{"hidden_size": 320, "d_expert": 96, "hidden_act": "swiglu", "router_score": "softmax", "router_noise": 0.3, "num_key_value_heads": 5, "head_dim": 32, "norm_place": "pre", "optimizer": "soap_variant", "learning_rate": 0.00284, "final_lr_fraction": 0.05, "dataset": "wikipedia_en"}
Below are experts of layer 3 (counted from 0) of a mixture-of-experts language model. Rows are named router (the router's row for the expert), gate (a neuron's input weights, with its number), up (a neuron's input weights, with its number) and show model dimensions 160-239. Each number is 500 + 40 x the weight over its row's rms, rounded and kept within 0 to 999. Numbers have three digits each.
After each expert's rows: "gets" lists some tokens that make up at least twice as much of what it gets as of all text. This comes from a sample of Wikipedia text that the model never trained on. Tokens count by the router's weight.

# expert 10
router:540564526487484507542509511489528582479509537507508469477498477512468531527535528425527385439491528522477494489507500478515487514514513500497483498446494466465553520493510477591603496481551466496531504529526680500526474519504519531463494523
gate0:441482460423516511532491487466600463492479514468535533462571508487546554538431478437493555451552502570469527562516504495525468483512461531550483427492530526527469561475522511480546436523472497533495508467485501503484499416459560544521471496
up0:540510534555488515457512511545451513519468531529506521490429527501401527484550488512535489568431505405466520434542485545499506466436542437461493555528558469480573450515527549533469553466474499443547499606491508477512510524551461434476509487
gate1:542502493484517474485422524510515526491542483466566439439437509396593501498526498470499470546558495494519479524492499557548492452481453462482503516546515538525471550429448544548483497544485411518486466514492499481483541523484542481456508484
up1:520504503473488568558563443522526454482451514460470519522555507583489524478472481564506506480405486497496512489472504438471550567504492498511488444498503470438527471532507499490488489450542530510558447508521472526509475480550442533583501509
gets: " the", "-", "|", " a", " The", "The"

# expert 30
router:519571503518556578503493528517550534496508488474469506496497494470449557503506553543510408474553551582487483474431513512481580540461502450484459495514504463458476511515521441562567500493543528501505464464481547500505492508502501476464525514
gate27:562434471486441495463537448505461452518470470443511432543515447539450458507512455470532464503464528468459557521551487484504434478565493563507479512534570565477485531551475543454377506486474541526475528485460429490458505467527475564456502457
up27:580440392559483514556587449423492513466512476528573477516489525461569526490460509489458484521583482483450536429505443463477492506529536548470542554541504514541572558441486500445580448574454525480517567459552523523471436512541552511583484493
gate28:491510531483490484441564490471472463497495549466462507532515479471512458515529508453505507502493454442505588517534442527488454378477470568492494515561487556520528489488492544446428492525525508529479567586501438545482489464505526575454522402
up28:530475447553567538448533534507398519542535554496540476456520554461544553577518467568494486428494476515434564477546526450468476472567495535561532474552523504506503499505497586565507525506524546430466557521505474523460466516504516501518577556
gets: " ", " a", " 0", " (", " 1", " 2"

# expert 4
router:524523521526549501520464507523555477531491492508451509481475512472469522445484513655510504484538492529491466467384480500502548567475504466499480473486522474439475459537503480509651482499537504499512475482466503491490511472502498462472540574
gate0:486463448533483464498489434515516468494515523486454432461474497466549466549535532445539522527534483451556507493529461472561491439538488563504513525512510509471466485499391538467450544499498494512466464523555549490522509519504538469446439447
up0:494531484462488489482512513478530477543539492430499460423556505486565504496489486502505566472540505472495406428476492507559499544496524560484498579480442533486480490523490471492453533519572468559513483469521541470511556448456455507488471514
gate1:480451465492478510499532526482511454489440509494481432509458451522483515546537495440476578603515497457513521535612530462522546481533492485602518545547499476477548432524485472480391498485444484523522524451515484453476515600521477497460515461
up1:487484578569477494467511505484556504528507411473513511543547552566503473502522530560476491561514479495502448496501489545504473448450471488457528489464518486435432439488504536475483476577539515441557543561508466515500457460404464448543486479
gets: "s", "ing", "a", "i", "es", "ed"

# expert 1
router:536570502559565570558483526567533536518487486502470526485493473484457574471512562550555432445583539606480465467421501496484544538433522462493436460502513448447484510539509456572525534472528522496510464453468551482534499499520493474448537574
gate0:505454500513458550523497475458449484558562483487432497583430554475516464502508500522441561500528500459484490486530462438454494489548532536479604515516448436504476524402489485487404454529524580489463477462511424504450489450452502491467480455
up0:547560503523510425488440563584447547575480481491550514472503453533472513441459427455509483619518487482540538536489561488509556561573466464481486471423516466587533571518492439475525549523498448488499527487455504479473512508557465524477472506
gate1:510526570467496487484511423470543471503459517404523477482486513448543472529505543517446575523366489460507522512530483446457480464526453517547599484526518511468507461497530440461435456491546515466459565448484438506470495462497501537430494487
up1:462461547462505425463509528452486528496509467486495511499490505484537576466480477498433407490488529557491410492509526521591517574527531474557481486497487500481424541528490493499486503478508534448514445540530504549533510481387536546454469522
gets: " first", " ", " an", " The", " two", " one"

# expert 28
router:550565507546558561563469524567553539516482489503466529499507472487432578472503553571552441428583527609474463468437507507490536516428525465504443479518502434452478500543508474575530533489524527509520476446467552483530501489522500458468550576
gate0:518557519467483507464442478505423511505512512466523540520555483568514507469518496423536452561526515518533556496547557486530462521544499464532560418570580491539479501439486517506434460535559460503445558428550489480515527563511430591516502504
up0:523414600511534481480418562533502517454554531474495435510498469484436457497559468513510479494562512423487502463495550499538507504506549551532479571525546487552543527511497536454480528470551524533538464502489534587465475493512553506487504433
gate1:501494540507506451431434453548530440513499496500491516510530571523535448578451557444540549480487456463482481573531519534504463471383467498492507484580436528543528552434521541522406500514496473506461483480553463511474504447520531527528550442
up1:463544494523491566493456504528471514444461488561497455520499452540516476490501537525473491445424552532501481563484636534494470535551522430539517499495551526567478436509486518484483508543464460499517481454489479527543450453491497519503518477
gets: " her", " University", "ers", "er", " him", " years"

# expert 20
router:538554502545574555561483523567558540519474493503466536495497481486444583475516565569538434429572532604467469465420518501491550531423518466480443472499503442449479507566507472570528532489510529498516472453472562486542493501522500472469542580
gate0:483437511486511463480488525575535460447548565496538502519539495511556436377510480481522537519485505401529479481525599497482461523455514473496509467474459524545537459486467527470448530512498537518523470425519469514488469541531522494568569454
up0:497504493554397474523434525561517505536471524496502499456532492579528483525561476468461496453583461497571527513525574599498539547466534486506506530523515564493453464491450419507480470510501437393516507450444526502469501578466525479486419587
gate1:482439471458523463500482517507419463520506454438528440542503490482584427541525483491462517513492477493430549486558493526501563548484483532472537564499514512472450461531438476450444385512532479494445488482489531430503503534512474569521532423
up1:495532585514544525549451474528528435469490507479470425453462404417511458478523473533465522524506534470496465569561477506475423516503447504519506561516495443516513498431497550521519511533476492515495489462518447523512419525451477503489468518
gets: "'s", "ed", "s", " It", " the", "i"